python train.py --d_model=128 --n_experts=48 --moe_layers=[1, 2, 3, 4, 5, 6, 7] --router_score="softmax" --normalize_top_k=false --norm="rmsnorm" --rope_base=10000.0 --lr=0.0082 --warmup_steps=200 --decay_fraction=0.65 --final_lr_fraction=0.02 --z_loss=0.0001 --train_tokens=392200000 --dataset="wikipedia_en"
Below are experts of layer 4 (counted from 0) of a mixture-of-experts language model. Rows are named router (the router's row for the expert), gate (a neuron's input weights, with its number), up (a neuron's input weights, with its number), down (a neuron's output weights, with its number) and show model dimensions 0-63. Each number is 128 + 32 x the weight over its row's rms, rounded and kept within 0 to 255. Numbers have three digits each.
After each expert's rows: a language model's description of what the expert responds to. This comes from a sample of Wikipedia text that the model never trained on.

# expert 36
router:147167090159087091176142164154158151123078119127150168169163151085139171081127074094107173159160161112161173150155123118153114116176111181131097143071107086156095071083106102121090153143170171
gate0:145129156145033133105159132072117139141080157077142127141143131107151107109117145118162159151117105186167164136129141108202123114173108133070140146100099087206024130139139094094111095165137112
up0:139118087096118099138110141122139145186103042160099082123212125163110099131102172140119160124114141158117123149163110145144145157144126122058116094135119124159152125108151116092150140184119075
down0:108103099091142116118088136116119154100131127156136142138101145179153110104147166164149104107157094139104095110102131120065082126190193142129175164144110144074140160125067147150081100140125071
gate1:096174104108090119142139161111106065138084155127166060127071134150151204092053136089091165140140113140104135130121148119157149135154082166140153126126082129143119094099084071124161152192109104
up1:104154082176125124069144145143140117083140190100110048156165168092084128097111115121097099119171126076126127132129137136134141107094140129132160079129123132146101109137074170068116161168119126
down1:110111135120147078143138167106169125099099128122135137151146169138126087078118054095124114095125114106119131130041133175138100167202117142125127106120091139101071086073123151089125145124131107
gate2:106135161089148068141171080121092185071153125133124088196146156096162115106155136187112138118209156144090124148127115095162129226141137140171141094113152057156183097157132135143115142135108162
up2:118132134151098180126171186110109134140112123132130118094124078184084096147090147127151151159115165101083124136118126156152121163130147162092092194152151090158184169147120113075143131114184144
down2:055153111139086144085134103152139141134104130126069123110187134105097162110107150184066082141157128178206103115102122141130146098150176090110200135094117115174143163082154133150153123065160106
gate3:169098169168127122100093181145053181121178208128122132112119107117078092090159096091135159201155100128128152158127122082118121103113156134133186191120150166169136151053171119090135111158155080
up3:148153099160132137082066140126126113143118191125105151125138114115160163124068165085115093092115163092159164139108077107146086082178148069112148144073088073147201163084171124098206100148141137
down3:138101175100122179180125102167152110164130139137053182157114103118136047129098174059136109167096107126160168145111115102150163119160176122110133084155123165154138055169105100118115101143112119
gate4:141120114071108105144166164195131093129139145153114155135160141129121118129166138146157187092145122069112159139165100201138067090132147106090126117079128143149131133138138191087170169116081153
up4:106100085110205130093087132147140112188078090150133156157104121146127127124107186134176170139153094035140196190127137127151151123104130114160176127134139094104117147120144159090153182101151151
down4:145127087123130142134113157204122118154170103151082186130156119120155114215116112113138136156152142134107165112157115127090121174134150140157159100147141151111081173045123125121147182115156131
gate5:193123109158083118160141109136096074062108090086145184110140139144120096125124171076126109090123126128120162189102180092155115095150100156136102139056064150128104140177214072107121100167164171
up5:091130170096152102106087114119134093073192135140162151134127167166136116072148126078124139162111116107136094133161146112092097108090131140207121200076091112177208151175123151105094114132193125
down5:136112180115058124108120152157155212133186082162092114103066109222125144093131150127090083154160099105128092175081106111070139108097151119139137132062145107200167076143083158128076092178126160
gate6:137136133140111098164161143120112169131150191108148120151126129083133147136158129110076191113127125087108191171104145161165097181118142136187107122113122149184150142063140116110114189122154097
up6:109122106154141119118142169143098090085180109169069129082135110116127106131128160174128118138070095122143177113115185100185134096105144083159052137112086106165106125177111082076093166144175111
down6:100168061123151093120103112173140172156125127130187159109151124161149215094139091149171110084168117120100092100047108130135132120138121116153161075127090104115130167094102088156113137136094166
gate7:112125124146150120176181117103149131123094083158085138173149139161092145147132146111156119111115136147094102090132126101113102110086099186140139053076090078133111169100162135094128114175082151
up7:150130144166136127111139145106149128155077083139141138104107148180084122164116164157098124136131130100113084102175122132120176167144083170164176137117106101062134134116138126065134110168138058
down7:111184106092101120103119136109069052131132162116120106133148133080166175107213159089104091178111145185116113128160089155081142081159116082156122136144124111144159101151135122113083089157137161
gate8:118115114151142145121113141160177108130100150087128148117171198044198141061132125128082173153088113117119108116124118098150166173151107183108113115096135158165118113119135111146131144111120129
up8:105135117133085181135135128104102144146068140092151129106108093105080140152152159216122109142140120122160130089131194104119139143117111119246137134116090090121176085159112101089096116150108092
down8:152135073076102172034130149133165108124122190160082158141138087093151144097177174167113149104129057113142147111065085102196159142185145081136132173135124177112081132115143109147110130108134177
gate9:153094097114119100143099137089158152169128063141128114134141182095077151104122157120089191133149093129137138145091183176145156191115166134148148135103164138127131097143086127140103163154122100
up9:108131112107144140136131171155121150063115091129157068102119155172120098139154126163148127139142133211092191168127171109167161190072125090093143109115105126123187128115130112113160168136151155
down9:138081123098176107132032164129141142174096164140113136107122100107177171153155088151108153096167094134101156135132079103141127105129100063152181152073167069128133183107159177114087137112150113
Fragments and first names mid-word or after table breaks, such as Tom, Max, Marc, confl-icts, Win in race names or results.

# expert 7
router:164107152159117167135163200138172158097155173114105109191131138110103118095117125143155143121153128118191141143132139165243094142158123184181081125076099098167103162145082077091149147100164182
gate1:137080062125138157100153086109114137074086113069105121127178132115082093179137128153117178176130203147138111131115141114107137142124124120088124193181088120131140087151131132104076080121089113
up1:122148130131106122181095106144097170195134076139103103095074104131123140094142104149148172160059097174156148067039096142058083059084134104169099059133135141121107155118122154133177170087184129
down1:100047160081112139083160164160126029083157163158131110134115127152075124128141173131164115125185119149097097166107153128152146131199112160178169111103155119134159155196106079097208067139106131
gate2:186214113061154120146167094163072185071169140115185114130111086140145159112090143103080168153120108102174146156130192129118106158120091064133108123116116152121097132102164136137122114115129116
up2:087076167140100080135110168167085080134158094159128103164131118142122109108163055140143126109181119133086148147140117122131143063117124232170124089142082137095175097163081124163146145129117109
down2:079078153174076098160128140145124108117107097113165107172176154156127198111118098158135158158184127089131118170121081078086157125104143164117116090113150170128104136157153159180118143124113098
gate3:055117123130125115176130076073127105134128061101138098155085100135142097102151127129141169191117127084041157060136135108101165183151147135150137076134135143141131187151115110120106182137143131
up3:120145134110122137186116065127131113127110082148096102120120163143147095108169157150167136155088140072079164051143078089103120181148098116117149041120168111121106182124103099098079113161097142
down3:156144144098114175157180097134154185104103155162120129134140161126103142170135051211145116063124166147124122151099153175112140122079122130183157141160067174123146067129172165188123132092084101
gate4:118143201050186155131145114162135028061163109186137166141115174094130098120098155081134098116172129101134168161150126065062097118111100036117132069101130098155117138102106151127126139097083139
up4:152187131161088122138143142109156106196100162148109144142155161153145149137088096171119128149096191144135122105122177199165132147109078128171125128171140106132136228108097152063152116167066158
down4:120103128055152149084136078175075100124074150113131111138164114111157179155126185103081137070145149103061119141065103091099172158127140163150106114107139156090146065123126106113121104169160132
gate5:047110118097155132086139134065115112147132101072085134120131164103139131124155114162135133113144155115111078107110166133141129141110175122098192136150093197063129108111167144119097084161119118
up5:056145143093068124170089122166118107159149123173177099127169152116166078094112129130159123142110185061138088080130067172127129154170103153170126113164114117142119140163145137156124135116155075
down5:189177104118133173086142079114153085114135178151113082097090146131079133134177142062162129149060092116141136152115151088108150154156133070135125154124106144170162153142149132157156087143126041
gate6:133133094152104090152097158184135049105144141149157129091140139111125125072162104139110142156131172189115134074135067155157130084090154084143152153198114145142126143174146170134116130159139062
up6:152151138124157149141095106113138174214104141085094104147083127154127108120102152152153111125104117115096084163132166143158128110121110160158139125081145166128100132120126068145167118114101200
down6:148081193167092088152137106134107093054146087150123149134143115100159159152114147119107162182143072134127086170122100103078122161107121132122123119146103105090107182114154100152111162130137099
gate7:148183142140132135150145081158052106176147128118154159141126108192154144110139110185149163102133159099062092125092135107092101095162097094144126072131085126097111136117142160145119149063119101
up7:117222144151170077160138148157100155103175140124143143127095108168111174152114123144161168118175175113101094170115149152087085129173102074093174098136153148079147159116106093140124118103114095
down7:097155148122120177124121099171081129118103126125116068082141113176161127168114109122118119074147056133108096135178167086104123118102123111118115180128127092130124093108162140107079126176118110
gate8:097126099219093121118176082126104188113157094138156120118129141137154139102122092091123116129067161107072163099151130154106142093100133069131113149113119126115163179077216143135163143092083103
up8:189056173127080116125142177094076162197130102116089099138195115165131140109141101095186134132173129148120110135063138135084152088102113183125156072149119089114138146160078120145133124148203194
down8:094145118118157164154141092201189115175207142114100132089076071142151123085156141114093164139076164110085117147143143173165134157135153116159096160116122129191099147091117120124114151083142172
gate9:154223080092142089087138106101108054111112111120161106108161151151171092092104141092126123086164144084128106133118141172080174114130125073116136173137128100121190135135119150165096026121079090
up9:131093115141158129113126144131117063140118110218089061110103146164179170151172094145103126092053155152082141143124102203110109120116094117083105122136182122116164123149139096054120134133118130
down9:163134087124114108142176118087148189102107153116154145139121139124079149147089166137076110192156139153090141085144140072139130200151185211120136177114086113117096110157148133154129093103125155
gate10:126114087089092136082136092157070068112122102089126127131085108134147118141147178154091162159117164123063143112124158162186114120139146063151119115122151112128169126095201132117134064100116073
up10:120109096103091160102154140142111111071122077136158139157121115147146123166110090153128159102116203104145104117107182096153068099134200087090084094170145080128174078103148120169105079096151113
down10:145134103169144054202120090134115155181074134175132137130131167128131165156155175060196115113152104148097144095103121133105171175125141113128131098109138192154143122117145170087145191156090131
Single digits and digit groups inside dates, scores, statistics and codes, mostly in tables, such as 201'6', 4-1, 193.'6'.

# expert 15
router:159155084171084093174145148124157154124092114106147168165157145075162180083111080088098177165132124090161168188155121122163109112164117179127090151080097096178096097085112102098092151143165165
gate1:126176126105100132100109153116119084103135106108081103179166164153081164108118075130131168147080132154070126180134089099153120122127161161175171144089086077122164075096163151170167159068121199
up1:077128182142154127110174145146125089083148137132095100137141128138080179139102144141146066068142082141105158195086100045132161103133109173126103075141073086112135132100097142094170120151070129
down1:098104103077123121121104110138128157128208136184079168176156066093101126143128190109103178135132107094141113142124069071106130055164102132136135176066080143112190168135173079123135122104104071
gate2:088091123120074129128139077158075162185134157117102119184143136160111210140134152078057132139172147141168093130129143168153070161184112149163146116102147095112149106135112084126095119124165184
up2:179117162086099100080205122151097111157148135145101100143122103124147104119108160168125154067114172119098182214156048132137069101159128123080124160120144132057123139121136124165116092142107115
down2:115104099123136099173137089107129185134120138180114099118121069136087114130098083133104145145191151040148108138131168127107133160169145140100101134114138071176108156177157112144105142165140190
gate3:095156104191115089130130138063137175136111094163113118125079150154152207150164105106103200156110120124237173135135135088191149169119149134096114166142136086186117142114161159150068127057139147
up3:112101135137152103114136140135114129129154138107204137061077174114128121170149149148140091078140099134085147170138100157138113105171053150089154156149108087127135192094092116115193133098060131
down3:192144186105135118124172140138105151076130101087093094124179107127159114139059160097176088097164144103167149082122157086120114105193120152121149196164120116174109080096102111151142174162137066
gate4:162108100120082174155136094139153186132125160125119131142171143110160171124109126069100155153163130163117165113115134136159057092143156145185085143100165114144077119128152125173161166167116142
up4:139109143167142084116174131137117098156112014121098177101067152092175075146161140163130141114111118184130094099157128136153165073120136165127098137169119144132103127109121128154136120124075115
down4:176143119148141124100155108179087086087107108153133126107086102117131142095093170082151158130122124114146122178141176133169147096150131141116114147169143090129108126160092048157109078112104137
gate5:147059162157117154127170157108145174098156187134081154161109101112124117142150115091120160065156136126140070059157146136146105159105102164118125133097080078138117129125123088172130095145188097
up5:084143108188118111144112109071107141160096098126102128179102137147140114140113168184122137054131178142097106146108091143106115168099068181116100115151064161084093151173126142158123096091103142
down5:168091138114185095149120115107189107112105130164144116074101123167112145154161100071092166122082167122102118192146117090137180142152154180096113125162113134128104112144106187119114164083128126
gate6:156132078135167098118139129151125160115137122169092080140070127139154207120148129133123215108132104033111141099186170105151069167187145107144055108110152133194116140126131129150124144128108181
up6:141107176156155153124099164124150145124160177090107134103134135157126131125160174069195087145115115110156069175137107121166123105177114176175161170126129123108106117127148117132085142147144160
down6:161128088105088156063019165134150120100092159123056130135149138120138102129142144088078093136221163105184116175131155110110127142122157115097135198113135187144103130132072110087123153121149121
gate7:139089122184116158119141073107100135110133149153121104196152172106147173171174134085125139128103113129135153153137118062129200124158112164171070167053112129147149124094128121097175096101107092
up7:113115149094164113102100098144173138137127181073161146138108126069122178124088093058099118117135123171091165083193118145151190159129119186149118080138150150137153148101124107112158115163115148
down7:149127090089129085114123180124103119092126074116053147128115145112144182140115097158183158134135109156126152141163118148155100178128101090176086100115124136135097138224130088108118087108143122
gate8:097127127153105101111124141129164156153163130090099158158181103110138157099108139085087185104140117142171104169148073167184170100139139107099102188117050085102139163138172060108099085159117124
up8:151183142153098196075132121170113145168082108121191174151144070122133103112102094134202112162122128137143159126111141124144157126148173155086171102115140167126051103137134103102107187119133169
down8:126151086151159158129207127119156069170120094105158131124125126110077123114114156056105155116080106080098092119152116127129195104127116086177135144212108145146145113112144129122121158123125140
gate9:188084159154144131163132099111150126124096118082125166158202166130096135091094156080187130094140111128121128138127092112125084085134172097199135152095152142173151163142120217081137136138152128
up9:142124107182158108100107129098115110113150096157050175103076096156114162149148170199176110157122126139142142084088104098096102099158141083151148169131114098118111133119137143076168146177119126
down9:134156101107109109159165090159121103122120104133160099110169060110070129130131143160128096158156087102118148075151147102113143101165123168185134037121134142155164129171113117188140159154064130
gate10:123132140091066103108186093131121166175118137106118134153168142083145106151134118088116103202171114186172125158106090099131101083118119183171146098099081095170133116094120093138180156096133134
up10:108177171137165092177085192181098134150150100152146197166113117132162170147098102158182125098087108067110095169151099122175140168112111154118175126111117117156149146130173093151162146116109121
down10:138095074185110081131111121184154116073094191110162163124132135089140137156117171106127154093113121068112086140101123125213130149135110145107171058159141126109169082131150170116143111147090118
Numbers and words in sports and results tables after a pipe, plus hyphenated Korean name pieces, such as Quarterfinals, -jun, 22.

# expert 38
router:148165079146102089177164142141158153105095159131148177184156169084181166085124067114094163155145157138146170146153105126168129124170139162123084145084104093166104105089107099115096160141164179
gate1:116099130100158189182154118070160107106139144140082119201052118176148147135179147086127145166084121166105096151107138097200126158200128186103107145096117078173129149114142114046144115103142115
up1:094149133037128187174176106046171134104134111045154091133095115163166124120111170120140121097143115136127103145143126089166136161077191112122093100140120080110112120141154142088147141102186146
down1:097184178126063096103145121117171142087109125064072155154089129163114147141161185132108136073185115125169206163192116124085128113128141128118156115036168147129211132116122108166121129095133118
gate2:093173114149090152150103096062073088169119078163121128147143124192157112155084149094128171138167107125145154135144074185159178083159134159159102128078106123145074139064093112053117134122147097
up2:120138126109130165132087108124101094098086093129155142126132110174127111184136095163137130127152138112099142123077095139080205150132121161150102108122165149104110129140151101150124125142090142
down2:140145112142112179194113121079151144162160030107124142133114129149152154121109082127156105169139141119113181076097103108126139118118165096117126164121159151115059141189116126175117148141109087
gate3:172186139182083140072228136096093184107123105061103123166125129149165164067096153105076128158147098108122147150131071151126188074144092149149088187122170091156100139102134116130072181167142149
up3:143076184118156133126154119122108084113159128066117157105113169116107104090063173076065168154182070134093131130152205139149134168146140152174060139150134119128148095111147125124156118057093133
down3:185102210100147109097166189121122079171142134135103106123088100145095119126171107165167116116155178192183173148155148156114180095129147122078076164116138179117107176151131129112132095085149109
gate4:144140128102143137127221140090114147115044199081104154159127147116149105133085162157129140132161140100177149123170143171077115154122164166135071100114066119163128118165116112167110079084152083
up4:132147159113163073138136068122117138139115074161128105171113130091123105091148126146144147121179103119055111190034143137128081140149125106166133126173127098152078137154122147096093094117169103
down4:126139112103130134075120110196109129121150112088114137164105147171113093170116131113129148128074095083081095183142163198105156177144122175113144151118090169140056095103107116148161148140143107
gate5:117106140179128119129148126050166122080120154097118095162151160122111154097183145093064157127154104122104186120141149061192106111172099148133137165177098055169118086119080104110141164159160119
up5:165122111118064134147172156123180121158107149159127141131065059106136110140097155148183144130097144052134150127155109102085124148129085110142109103137154130097108070167171125119133158197118090
down5:141125109102134176180073167127113099115131088116110087155185099132218127108140155137173082054129157148140121131132139101186167132147134114104102144118122098105113134172109096133170171145156178
gate6:082102122151087104102100134124126167147129106142164154184104188099108165165131067125064144115157104081095101153190080141104136146163163175173135168122094107114139123086159109097138181064192102
up6:140134140138119175137070152118154081114046174108094161137063117125153136118151112084170142124101117141159102193079112112158206114146081173170141182150166111141109046139097135141153145144119095
down6:161182107105122180127071167129159116133137094189193153139155173095105122122116128148127138145055146207026144110148096117129137220231116126136174127107127178158144190139118190133110101162153104
gate7:113135147192137179200143097095131142145067149180158165183130119163185105088141173117093172119092124090132220120135144090147098072128110156091186151096168066137099084125134134161168136119162198
up7:121158061120155131083079132049153122088134099128147149101111125137192193129080152114170116111147163132099176094143074137101138173158139120134124124127106151195124158165103151171125141175123144
down7:130133162169212052180150118078172121088183073113109105110093164137116118121130158063170094192158143160142154164068087079107165103133100103166175132172118128108140085081089193095159148130097125
gate8:130136134125101093162220025131086106145101062118121147151081143118128119133125136122121129133065151124133101164174120123107097104115065155116043127133108142140073153106081084089126204108132167
up8:156162129137107155119161132114109109136124135121128117086137068115136091132127123155100168115098138031135135169187100115141167087071166145172120117146128074146120171115153101164121105147052093
down8:143122160181089112097200095091094128137110079133156091117185095123134063141140101121121076188120119127154133111098121159137127096172164059059164139163165136154155143087129102118132122186112103
gate9:142068138125120053098105088157113152107155158184175154169134174131124074110132117174123151141157173120162139130149160126198108107103119139141171114136126087173148091182145105106108185145082192
up9:121137088041170157101095076101091158138094141145113121108148158116139149128167155085153089176134174129104178178089117138139151120115160088123096132129096139114151115097095119098168173142167114
down9:081089102188122140133039138143167133124136139121115141131138139077168063114167120152118161201144197146121185096161151138090113106089089136155116114121145106165125103144096097100135155065188062
gate10:192155145066136102126151185102162115111096142170173186185103128106166066094130177165149124144125124089148156150184122117115143184163155134089103095123094100103127130123159195123139201056126093
up10:148193142175133123068112133089084157064110173133141117144124071145117146124131128129138149151110119066179142114131143174085169058121147085100092137091129149108141146173095151115202162160152114
down10:103167157086142127172176107136050136061130107134084157131116119126095141108127134124212141107127145133121148069151139145121098091169183151142115102141158099126138131100155139149047159131074147
Pipes and numbers in sports, music and election tables, year digits like 199 and 6, and Japanese character bytes.

# expert 20
router:175165148148092134122164110180121121124116255190130133157161135122146138131129147092114152160173086205155155076131062153135077159143114129127092142117118133134091169102161129153081133148111103
gate0:173127092128090051110092090097081096090167051117115125102150084152115133076065103142179103172115139097113134145135182111090186174147144159092089105158134118138103103156158139076205147083150142
up0:167122139148156187196164114188137173168113144159121137096088142179116127097168146101088133106136128131180085104087059140162082124122134119226161133100079124137155183112050124148091126158099122
down0:130165120141163130152166183157164202092049114123179150141166151183145079107143141120110175076146155093148164151145091132177088106105131146176126154151048158087105124133041117132080132143134168
gate1:087173089111149131154116094117103136158212128152149112140135149104134125123074096172164084104129128120056120113065148141183124185096103161099107199119103132112169081135123121175171146156101147
up1:197091115059086123135154095142161174147136172149119113168136186122110126127116162122115136073138150107143152110089179082158072119095161109132146123130173123150182098135124147122106137128136065
down1:131199151111171113135129162149126189137136108122212092178138102074118113163138124164161118197149124179149103122102109126097089104139140084170083144119133157120111079148170078093147072084072120
gate2:132114181066169142121127115137173151125113140121128108079077165143136140143122093106136148119153130050091150126092144081129147159104104171133165118132096159130088154128099121042107194132092093
up2:114121171123109133117124110170108050179159179125150092128142128132148112142166135132146139185081071091100150145165131187151133127112080138150123168137148147121119139144102142179134120171080156
down2:145178110162153143096168095114139047146180104162073097172121106122133091127139164159147059069127145110129137102103124049158146157129093188112094112134118149117105101143123094132132145139091134
gate3:075132121111128123163166153101168109129147173092118105095102053186069105097119138154118136106160154087092102139150072120097119126130099132190138141154119104130120096121107160107164135059122106
up3:140166125201154120095083149110117152124123122157079106101114115111163103130128150076135124126134108178141079139161161096154212131147105139121074177108158078139115162143112115151104068107133155
down3:175083163104181151106102154194089080151106129168100101110104120103091138136145168093109107165122111192162117169132116144099150091163159127121141150107128104158103097146175093079105067120130177
gate4:115122062208162101104137084138092143161110041159207135161184138104069152143105165138125173120124163198119113167118130144101193125161113159153098082133112117102156082171126137116138150137130067
up4:118167093136136140141115157127111116080149146121177183115177089101186170161056133134150154151140136140119124166103143105119133086133180153106115112139134107136082083122145140235144142107166054
down4:163117146110137136081112133102066067131126085201102075114126121084121085072168157127159077128133058140176137160118080095126115151080095142135110108093142130146092197166147122058140100140100143
gate5:075081124054184118136177115106117114118132059159117141154143137105121123114123126179172089097146172164128116097143204082092173122125094135079164125112185119174137117085107154122149150155124124
up5:144104080131076078114205101146157116150121105170078078120154161100198135132143137121105122189075154165131140140195131132090125166092128147066135082118122113179130112137119110104126168143118131
down5:140124130092134147117143120151100139130190108149101125140127131087130154064149134166145040150117143155092147104167143126193121104160118102117100214115190128183114117128092155142206154196092086
gate6:106095107143150149122164155164123106095127168098169116093106106146090119153140146102149129133130171057117098100141100115167187154147082132137052143134177150175075083148138117073212115166162080
up6:125143172098129144107175160145122153068142099140114088108128170172112111124123135179126137140197146142154158146104095099145231145106146135138100137106111156106125115145079055113187105060126100
down6:114086137140157100111138207164150145119094136126137146107122118147095199128149081116090154131186100099117116159123116141074119180082110091123137108139094178101126119191109094175072066077122124
gate7:079124102128192126115169150107160209117150077090157159140078142110100073112124150145132102156116162174150083077094124103097137111118141113131117145139202122111092142121076116076136130133207190
up7:161167119177145105154065097160121046111093081139100163107157139167111133101163112128172173175071164100097112129133080121162091155113094153097131132152176131164171150072097133177083115185108133
down7:154118161104118175085098155147090073158147193176142060108139161165153073131146142139142063109122083113084128130126112151110080077130136138164109138181091150152155123179180121170167104096084147
gate8:085159158170094141143141143085078112183138041110142118120096094137093098122134077160141116145109121134116126142159150127170199050102118096145168140107113194144118108085161116109114165157158167
up8:130131129133037118180121172163160076089133132118122106105113122095164155111149140144115142126134132129151126089105083114135133142144138115113127164146137132081163158163135081162169114082147105
down8:090131171147121138106129094135133184140097115140153180165191118141128082141129112068142110088149108178085131124122069107158128181089101160145173110112116157194066103198122131121075111193133187
gate9:154108157169214137141116133155140180078169066104079087125138109173102129118158151168136106069121094148124139173124162069149157138100166148127173112132097110079103102145095105132169154186161168
up9:109158131151183136174090122089119129171118190197160119126137098145165107131108126097152122167124184215143182132181178127135174090077128172088104124161137122133136097155078148127105093134126157
down9:153094093107125111083135132120149133126149116148100057128127137136115149151099126085052106090167118129078099095089084109201136116213102108109160100130133140084087201138121126121132144118132138
Prepositions and and after verbs or nouns in running prose, such as of, in, to, for, with, from; strongest in "Most of", "one of".

# expert 45
router:167157085163098082171146156138166160114085119136126174168155153082171165086160086108096172157140165106144171142155107163168121112176163170131083153080104099161087089089103132111098159152171176
gate1:167172130124088063142123114121098098052130097114118144130171116163147138130169133093096162136153126191048083148122106097203115211130145151107161117154149166133118170097103179103101096139102142
up1:152074100120148172107101128133093128126129087142123168139122151119156183162157136106113140137149082099106126130049155129112149131103122115134098083073134123130188116106088133144129155078209134
down1:139131136121121174139071150119109107116070115081109159197086109169204080122116135169089093126111149183166131092131159122103089190095148151100165161116171080086157183096106141144114154133081159
gate2:150161054170149125186120126164151121063057083164122139148177101134091124118132127121153204180150174158117133170108143158133185079144051124167134170143114094143144134125127074172171192133178125
up2:108172129124150144153084156132087125139184104156118110127175114109147109156193149149207077113155105196132047096131091105163119059186151144095098083147180174146099137115165115134089100128124148
down2:119159114145152131141187163113206193149132118171126098184118128139121098157115145140146147155127129091146161170118183111133156111151148060165184071169097144149137136118084114118155154170095147
gate3:169200116128108099141119153172138107106127142146152160165130143100098083145094133099096110146146075155101111168191116133084121133145103205092096116099128084107098189170103148086132170132101131
up3:130117145176110099105150124124167115147129175114093156092140072129121142101154154097110162104073113163138125165122188126166139108076119175228133156214089136114103108140162130126167147152109169
down3:106131080156071114126117141167144161133180135191106128105109103111094176139106086082139158077151125091152106134138100148063151120127103191119100105089056107092124121145203119119161137169133174
gate4:195151129142084106104152102135138177146179132171164100189076140192131157127101165145138177120060163066124116094110130170160149127153169153156118107171079115143109160121145096140097168189115127
up4:109214089127111137172130159139136156116086129142093095122169126119108122117098158165129101132170165147119157118153150128123081135157127162126135155124131166109164149119153072130160116068120142
down4:186183157117116123105145140144087089145148164156139058102143163116056179143175197116144159148096111104169154142149148153116104152131143123147101175152125202109134143094103150098192136120127149
gate5:166100127119119100113160159102107071108119153094068146138127170101145120084069156088119090110205174175160098128145133141143129096178099150162134118076118125086121097082094170130135170116174130
up5:086150108153214163146132077110078147150120148162130118138050149169110157126135085149139124200090122188121116126124115095131131116155177132202148093124114095103100153073161108155135110111111105
down5:143173098163110147181118050173050083168102151072063137082120130103097107108185115126074144177125117134118130125112169118090137168108111132123119106154185137070152135133098096111097118169115097
gate6:154113152102136148144164159071132133143154168108157076148106120107109149173173104147087176105150159114157158092137143108196137109117135090124080123076162152108141150109116122106117123182132132
up6:128092158104142115115155142135159166104126094125184125171125081122163124085127160115157110109151121161129115092197090074114093156087163103128093158103113104100070129164173091117178097195163189
down6:150139165116142180139166167170159098189120070178129178162122140166151173107122126089081117113136085147087110147123114142127127133155149116108174122136113130070120101153186119143131018150150187
gate7:168107117107103090092132166044110096121149127126074143184137114109075130168145128109137144151090170172160153092105086171188119164131127140101088191093140143123098134161179134148097061114138110
up7:119087105131148139158141086139169178117119155092160162090119132104131098197161103143131102133115109184112170101101101116115111071148163064136041151133154155113105171149130170127143146140155105
down7:080105178185142174147138112086131111109196044137139158130147099094139067119089085135168106123204158137127068087081156151089123098144077107163090123136115105116128164159152185147133094089187138
gate8:102133134163086066132094126215163119119109178223127136151152178114141130180143105092094144107170108138181082135164137115180142151141109156113131134099126116110085100150120171164098147135126163
up8:133127134160153095134117150089111187227125209154157153126140119173064096156106196119131100155117149118195132108134106122158164119124143111155102163107144110139182105095184150164141119114112154
down8:074161091141106180155148105140118055123164153161172143129123082139132143067103166145121134128090099079132188120085113082095137121105142155162156083179120100094142156041097150148142108172141100
gate9:133149113119116063112184162073096154096113084200163127124135091120083202087068168124111205111148166197136168153098094123127101133160156105127150130093137125077118098111138178108135125109117118
up9:110116181163142143154118170114112034168109148141159126162134144117151136138196134160124131098112146098102105075162087079147174154193118064145131111139086093188153073150095116134102092131124163
down9:124193158109103124155126155157099180165127136170146145149113134134179177149115106101174105111117145115085122197142188135106125175134106138078104108125144168158191129084077135075053160149088095
gate10:133182131157143081162110084107149175131109180157127140193114157127118167115102171130143071167152166107127132094124155138212114100166151086166095120122114151099132125123153189142156169175126133
up10:172156164107135122118079104123178148113128137194150166107143124172195113125091082177111157118141138104159111149116104160143131172123123188049125170132176134086129136149103141163083130159078131
down10:116177092115107145156152175101089134146094108118163153106145159153146124066120086125126136120135132065194104113147109130159048100158137146150117083128135111148112066164168100169168137098103164
Pipes and percent or plus signs in election and football statistics tables, plus place-name starts like New, Los, United, State.